Experts of a small language model: width 256.
Below are experts of layer 4 (counted from 0) of a mixture-of-experts language model. Rows are named router (the router's row for the expert), gate (a neuron's input weights, with its number), up (a neuron's input weights, with its number), down (a neuron's output weights, with its number) and show model dimensions 0-255. Each number is 500 + 25 x the weight over its row's rms, rounded and kept within 0 to 999. Numbers have three digits each.
After each expert's rows: "comes before" lists some tokens at least twice as common just after its tokens as in all text. This comes from a sample of Wikipedia text that the model never trained on. Tokens count by the router's weight.

# expert 55
router:483482519455494474456479501493495504478507486512485499522535473494463518479524503421478529470517511495475511522497506533481488489483482498487533506439532490526516501500486500519526503531498493533493494491530498498482521513500474518506509506522550498467469493454528462549461500496503516459492501500503571485493520509511532531503488485486478485515516497533509493496470526519480480555489484516478507518482513505501512520517518482498476514481500493523543499541486530523526495479464531482467507508511501520501539545511517492517582463488494534488505517535472501536482457529553501454469516502517497525481492510508516487472517491530558566451516513525512484545497476525539506515525501523459482451478520526445533502523460530488517535505471508458538453492500479513464537512499524
gate0:472515525511478538490502494485548489508460488442479484472480500557480450514513503528503468522522527493514461510491524514491495483465514530492521525499489482475497546497461507472476517482464554491502508538478483525519527465464468542544532525491497493527484511515477502479506488510447528534528507494566508532482489491497549518481522513503514488515511472463495525525504527525524492532503501518541461534463502491504481481468477498497477444509508560540463475488494499511483531527477480515519491439485504528496514494467485503501505460482479483498506480488518481491541475431515506520499515499488521518532485515526469514508466492456470477484530456462491503523479520488525482512505537533523525527502517556472481487480498492490485480514525491550472503553475474493486435499497500
up0:485553525490537507448483505488451485498531454499483548522523518496485510481465491487464490503506534491458555547510472503472488497503469553493495493469521503496512496485439520516479466465488524494493566473511500551489511504487449525500504504492520476518494508513519501505510527480495535490528455510497545472519527505512561489484490479542489491464513520490483488493490497491444437519488489476459485542506507475472508533491475472529487492496496456521475522489502457496533515526487486502501504459540509522476508493494488464450570497482507503525490509493449513498514482478543500497555464550511543513502475504528483530476452456508510497489524538495521528493497494502518521511473563482511524483503474525500514478535511483494496464492507533479491475521523480514516483509496521
down0:494530472427498496496448509502481499505494455527521499471455515464502523473507546472491495513474531510492513523526468483518516514474504520454493503518507513461519514507509527505514492489458478528493512494488474504511509443493507550504531474472506503497514459489495518486457540500438527486515514483498529471506508484495532528526486523496482510543473484509505518489516464519479514537507501460516496539476466507488461501492513503490509511500454508516486533556514544535542558505461526533486507484537529495483485470496515445498512475536490496513475535502483455474499484502531431501516513536512517464494530557512494523534487499464498459455471503521530496544524506528523535519529514542519494528504519502472476478507471468477546477517513505457487547484539481493492463496508504
comes before: "0", " by", "5", "9", "–", "8"

# expert 1
router:473540520485497417447437510471489484522521505515498561507555468476488483486483513485498486507523498479473505524524488492462492511513487499526544481466523491503506515513504480482483509507499500522509508461519514547507477511528520493474509518496477508515520511518533481493534525526531493492510533502478551495477510500497506506509466500480493535501501527447545510512439507461474546534511487543463505490513470486541492483554508457518507541487490511493519491479527527487513527492503475470488518510514478504507498517478498495529494486469505507482522488508486468462470551519495472451521521547505510523467488532460517521500461493493507530481469483497530510496491506538547499448473438501477506455532522457466519457482474488504502530534446486501531515477454524510516493537469474
gate0:445559490478459550522506484523541507481527473479511513513495511535509501532503474506516488497510519445497492504502494493481490478532481450522495492472509523483448460431506500496485512500541481491472504523497491476507484493503493517476490481506539493520481472512502512481492488526455456525545537444575484478518499535482540542466492496465508497503492507503479526499479475483524514499480469539469506564497501470512519502553472498497532491541496483513517551492493502490443469495567498475511529509449513485519510468465499512526451520470488494495495489458515501511486505500476504512482499451515497496539507519495513502526472499489503487473547485509451498479500503437506512520513539484498567525492458492482540484478507503481522495484501534483499514537503513465543489502507511
up0:521482557479489511509527494502463521539485522474468490515527533511553494504486488476498562495479485539511478475470511506517496513447486519497482486476496506505466537528537484557505544513484536495485534487485506491541495539493509506477490497523536494456519499478493526519451464471492456492490481546485538468472500500515480483501491474534533511492505504530484506517472544487476507494503513485541493482475534480526534501475564485496500481473505486517510469475474478498531507490469467486498443487474482548472438513536480466505500511464549496517500520472505478516487481482491500483479465509490516488509539508517521511472532539507530530496483494475559500522523487529545461521497519501475496545505495513476489516536491547498534483489490483515519523562481456523487527519436493
down0:468525513521497517505491547505505484498502484456510515472514519467454482523536487527490483544467508503498487505472495497528500454488471488473510486465485446511508497532520511502501514477496440500534493516482508539539496476467517517493498545485473521462464520530541501437514517520466563541537537550477514536499478512493483500522490494531512520513498440506517495482525500487561518541488508521506522504509529547560456510534518488479561524501510520478523519532510506469503499517475528484477491479495489505460490514493497496453474499521535528439526534517499477508493463497470466491497486499514486481499488456520513525474497522530485520498499524509499491474549486458540515507479494502518529457495486557483491532507520479519527515525522470469469522549494494485482528485480477
comes before: " the", " a", " to", " his", " with", " her"

# expert 8
router:501463518525529436524452489508511478498484500505420504489510504473495491574492488492458470489525508479480505501515445449465520546478474487496525525455523483448521503497483495505514485490505492487479497489514511523478506487524509534510492488494518553511524532495539518518471527513533483500513552486502483487488475458455475482491479498481506526494511540484538495520466514508473497498491487518495509511509515490541528481508548487480473528514480467462543485469510494484451521497479510504480507548541519506518505449499467465468514516468489526496454504525477495452561532530481512480544446488487479441494471466467487492508461499511512504489500499494527514531470514515490515485492480469471479493501495484447513502522484445490509539508486526521507508484532527518514475533470472
gate0:478522499490524504532507512469521533484490480484509506513475493494521493514516510491538501500533457508523488523494486578517550471488516469472476520503490519481512506478490475524503510482493559507533448536505517492505509503489528454499551476480492555490529459510494483518515502517526506564493513508466511529512483476538533536529491466485498463496513505521472530483505461523501491594486535499494506487484551506493515488528531513515500509496498516492509519467473510485522537547487468492530535507519510538537490535486498454525508477497555492516514529532515520488479463533510504523492493489536475543546525525513516510532471502491529455483519520522462529500551542514532509488516493508523517506518466475484481480459541499523548530503514554515511534510517468526521504512522500
up0:473488483509514521533493546457523497508467485468476541533479540502534526506520488489520503482513486484516477491489503574518530503496496485506489493519519537469528490477502535545468522499520498530544460530536465481490477505479522493509563490539483494457504464519491495471543505504485532549495476510440500528516481521524531489515502526459493494490544525512497540503508467489514500555507507495502470502519554498547484539524512441516489511501488497509513512495518445511491507489508491515516508538501494540532502517481516473511473503473492511532518506505520486474466500510516498516499525450505488544519527491489485493501488500493519484495554536485518527476530528432527482525484517494504498474451466515532517479533538503550551526517477517517495522532526455534528490545534497
down0:498491526503545513523452496504528555503476517457502510503528546504539523492524463541478501496513477510488552524516493539524529486482472466516473529524486507492497469498519481468484515462486500482525492467477469472499473464482541495485522522534512482490511469522488532552501545484520458547456487507476487525518484505505515437490503508486474469498549537545492524445473503492502499549470476542495473540505549469471491481536445464461523472485473495523545502476506494543504487551500506469516516488525557491496515519478510494473514500453538482542493539498490476535508520488492496511476513479493514505514506521526466465498514508488496530504481510511467497487523526517512498508499552476486516482530465494544490515477489505548484512472479545485485516503513471496515527494511533
comes before: " the", " and", " a", " which", " but", " including"

# expert 41
router:471465512496511453468450445520485471488513551513489489468534520475488484502466533481524532439501492516521493536486490522496500540462502503534486477478499492494482488500554543527489496507528476530511488508504516484497472516499516531515483503500495594489497504509501485502455489510508493457504491515505529470524524496479496534512498487534486487457486469469521495513513542485492528508489483478498510479530525477565464506484530515457539458497472465477538492511468504488491536526473504491469524546489514496478507523524522487508501485493497514487481531533481530488510502517520492489529468490500502457452483529495529514497471524494511496504416495504515476553471533515489484476493500474527487466541518530498539482523480493504555506502465490534554475494554480537525508517483461
gate0:515488553487495534478487496514496516500517524532479510541471531487432508476503491458475537506454499504510462494524487534497512536540491533515527489506483455474516519507475510516459537517478469524476485563493504487545457484532546520467500534500516499459467499468510564521471505464469507466523529508493499499461482528486487493475492454544488473509503476523483498480477548541512488515494470470507513535517516504444525509499493526517493502553485471518469522499476479503491466487516528524515467464524525546470512484509501498488506515493543502475474505439488527482484490527515472531483465518460487497507501529547464497486510492473505509503487535449529468472522520507524513539499500499518516499493463530507441457559492492482528517519500508498494489522486483511508498532473491
up0:502506497485480524536466508500510484505499509504555475515500464511561484539534492449498475488483530518447542495472493479520487472499512527510500525506504518520503500501512535552471506488536507521477546534496451461487529484550465496531452435519475493496464481496493517498462483492515460554513461491461526442518493523517529483483526462513529486508496514486486494548510513524515502483517483538449514447521454485512537513495494464505502516494489457476555521447529467556522497506511498480459493505470526492470458515485513504492495507486484487513508513506525482550524496517492504494497519487503515528500463485483505487498476546514478508497529545509487531515518494482521452479523545536522478485470492513481542507517484499508513483492495536480492533485537539502526532500508536
down0:502506548488530442513514484479466475502515533471535526517519480480494506503465480508475522450525485483480507542498510516496509468503468472532523523482469511523505478465521504445515424528480513509524506470556518530449476493481499490485485520495537493513509478535509521447526501497498485518505517492517553519485483505508490476524517501505516528521494508475521502459491476462493487494487514498474531522496495485493490524523528510433506470527538487484470471490518552492481543509534483488521530508448520499471495544535518525476511516514513506491520479481504442501505512502521515477458485503490486474523505507481493483521533543546475507490459476491517558490477511499558509474485535538509522476523507524420528495476506534502519471488534499473565522475501520526476508515492471
comes before: " the", " a", " to", " that", " in", " an"

# expert 30
router:525507535525510479524499512521515537551514510500489508514520520511489486489448478521497475559469494473480496453478523499485489507494535457553513498546550467469523509521554470514539465486505504523471461476501429472498511455475491493502490526513476496526499487493521518472515498529520487475472538507528525553485543487489475497459499537465488521468458508494534494480484534500502479500476488527481524474491492535541475510511533476511489458510534455495533530505520499540502438472531459524505468502490464497513493494502509498515464456486473513503499500496507515517520467490480527558485500550514512529480485497473487515523496486533507495507491470518520521459502493499494486467550474490539481518505503484532484522484514516486468511531504488483482423475445513505497477474473471
gate0:487527495480484488521491454511510477540490461503529481531497504515496507456519482491526500501515526531452483467490492492524486512531485527494482490477491487527527507498507495478499472541528499473475492499485483496506475519472509480491501476504492468464473483544515490537482488513481489509495521527514511541477517483561516500508533484454476501516509513530495542531472546500541526524489472537558526503474516506547487496500479485502469507432466508504503497491561508497456465507514537478547470483497510522452458499472478495482477452506473506467466477461532493533472513508476530501501535500441468511508500503517488519501500510480488507487533464486525530454495487493475457492518493502475463478482484516432504483478504484501477509522527505534491477482502538449420546554523474
up0:481512479502468478502544458499520460509522485512526459527494502498511508459504476548480519499488514509477480482497542526516488521518528502499501474489477473535489510502525526488495512514504496441463488522486497509497494501488517532515486492481474503494490516528519491567471493521475482495510517486491504490484521455533500550528483510489459504447506493489493553525485520502540530483477488527539545442442494509512499476516543516495487481432482501517465484438528503475472503523515472495532487492502476460489478547502501513472465492511511522468505541482509511516501556497440507536495544498481521507474510497485484502523497508469521505458550444503512528486476500510486507489539533446497468495489518508422490513487471525483484516479495503549517502496501557449458506509514483
down0:514483508501492478523466520504543495486463520514492459511506533519546491483524480520466515527467475540518514488502501495506449506537533506530494545510557502520528475462554496489526475488512506507534521485488497495507529484516563493495470539466553485498460502460599539465520465509485485514499483534466510547518469513528486482518478487526494540520438497499524486465529521476486512499483482509492550489522487493534469522489455521508481488549514501557480498523494478470527469480483529527485445540473483459522507499504512531491529484475480476529490536534502492491516515457456508467504513500542484465499503480500513494500497489480447467511507491501491513522551536516522504519510492512496482465487485502496499512514475491499520499519510541484507488518502500486492520544465477
comes before: "1", "2", "9", "age", ")", "aged"

# expert 63
router:515481524467496485496488495481486444513487514472537529476459496458549478488437468494495537521507472539529484497492515512545509507530518478525502498515481490489530524506515485483541491521496464502511468467462489523495495441483465484512480528471528500513472525491502505532493537528528495504503500499483499492523459456509548507489506497536533525504486473516512492513494510546459516511464503471509504501498491489493506487516529506553484528466487502500521505494459533477496517479500447495546467483485472551527515481487501491472437539498508487517494510536487530493475506452505505488491525512520549526466498510456499508530494532476507482497546522476515484481544467486475507485496498489512491523517425460513536509475492552481482553507537492496482555505494480462511471530433484
gate0:482526457525472473505502493534503564489476443509495512519515527473494501473521493433512514459532507566518526479504479496474492528563500502535488476525496511472519524495490481463562487495507519483497492491520450478453457514477490519504491539532518490467465483477478473513489524514509500472538512488519514539496457497521504500553524460506523489498496496498490526521457511515539509516508491456469512517509460538472524491484483498511517459528518472470500504515491437495487497481486484511500486530529551486483539481493547518491502494502451488458492532526510486471496498509516508485505480461483492501472455497492486519492500520508486516518497492524509502480481501503514476545478455479502451484451497478497497486539567479521508486527468519487477510533498524495532452462542539
up0:477485538513491504482479448498511473520508485488539511515508465489486532501484490520517500541545510492479510452496485510506464486483463502481500521479460511504477456472482467515429523492463490525494509544497561522504506545502499502532470517527479497502531509523493463528497565484479511504465494501518484440514529488481478472484456473477494490510528504533496486490505525475528495509545475523497530506502483519546489555474523490494510516462526486495501526478501519507498495493525565480479575549553520510471516489488466499475473519539475475512481469497516453539503512519529486501511491523449492462536507515544520498482511493500528517509510500527477492494531518525485527474509534527526537491504520504522538506491473460518507499507523516531542484537483509485489565502531538
down0:519500464492547553470497481475488489508449531477522528497524477497485515480487502515519486480472470488515565472506508478524512454506494540517510520525461473516498511535444516454491510518469517511457497533502472473475505528522498517519516511498483515513487517478524485490471472543478484496504521521535483519499543484473507501490487524491538501525505535500476502482501464517519485469486524549511507499516471521498515530459532505487549485441505512558516499525499503522519526454469554520482505493501482508510470512436470535461476437468548498502540439498462459497519496532502456498488520535463485487480493521560479463499514490510498519466483490512458502510497508512544505551497482527494483462488484485512511496552519483531516482509505532489538497496531491503477523507505522
comes before: "1", "8", "7", "9", "6", "5"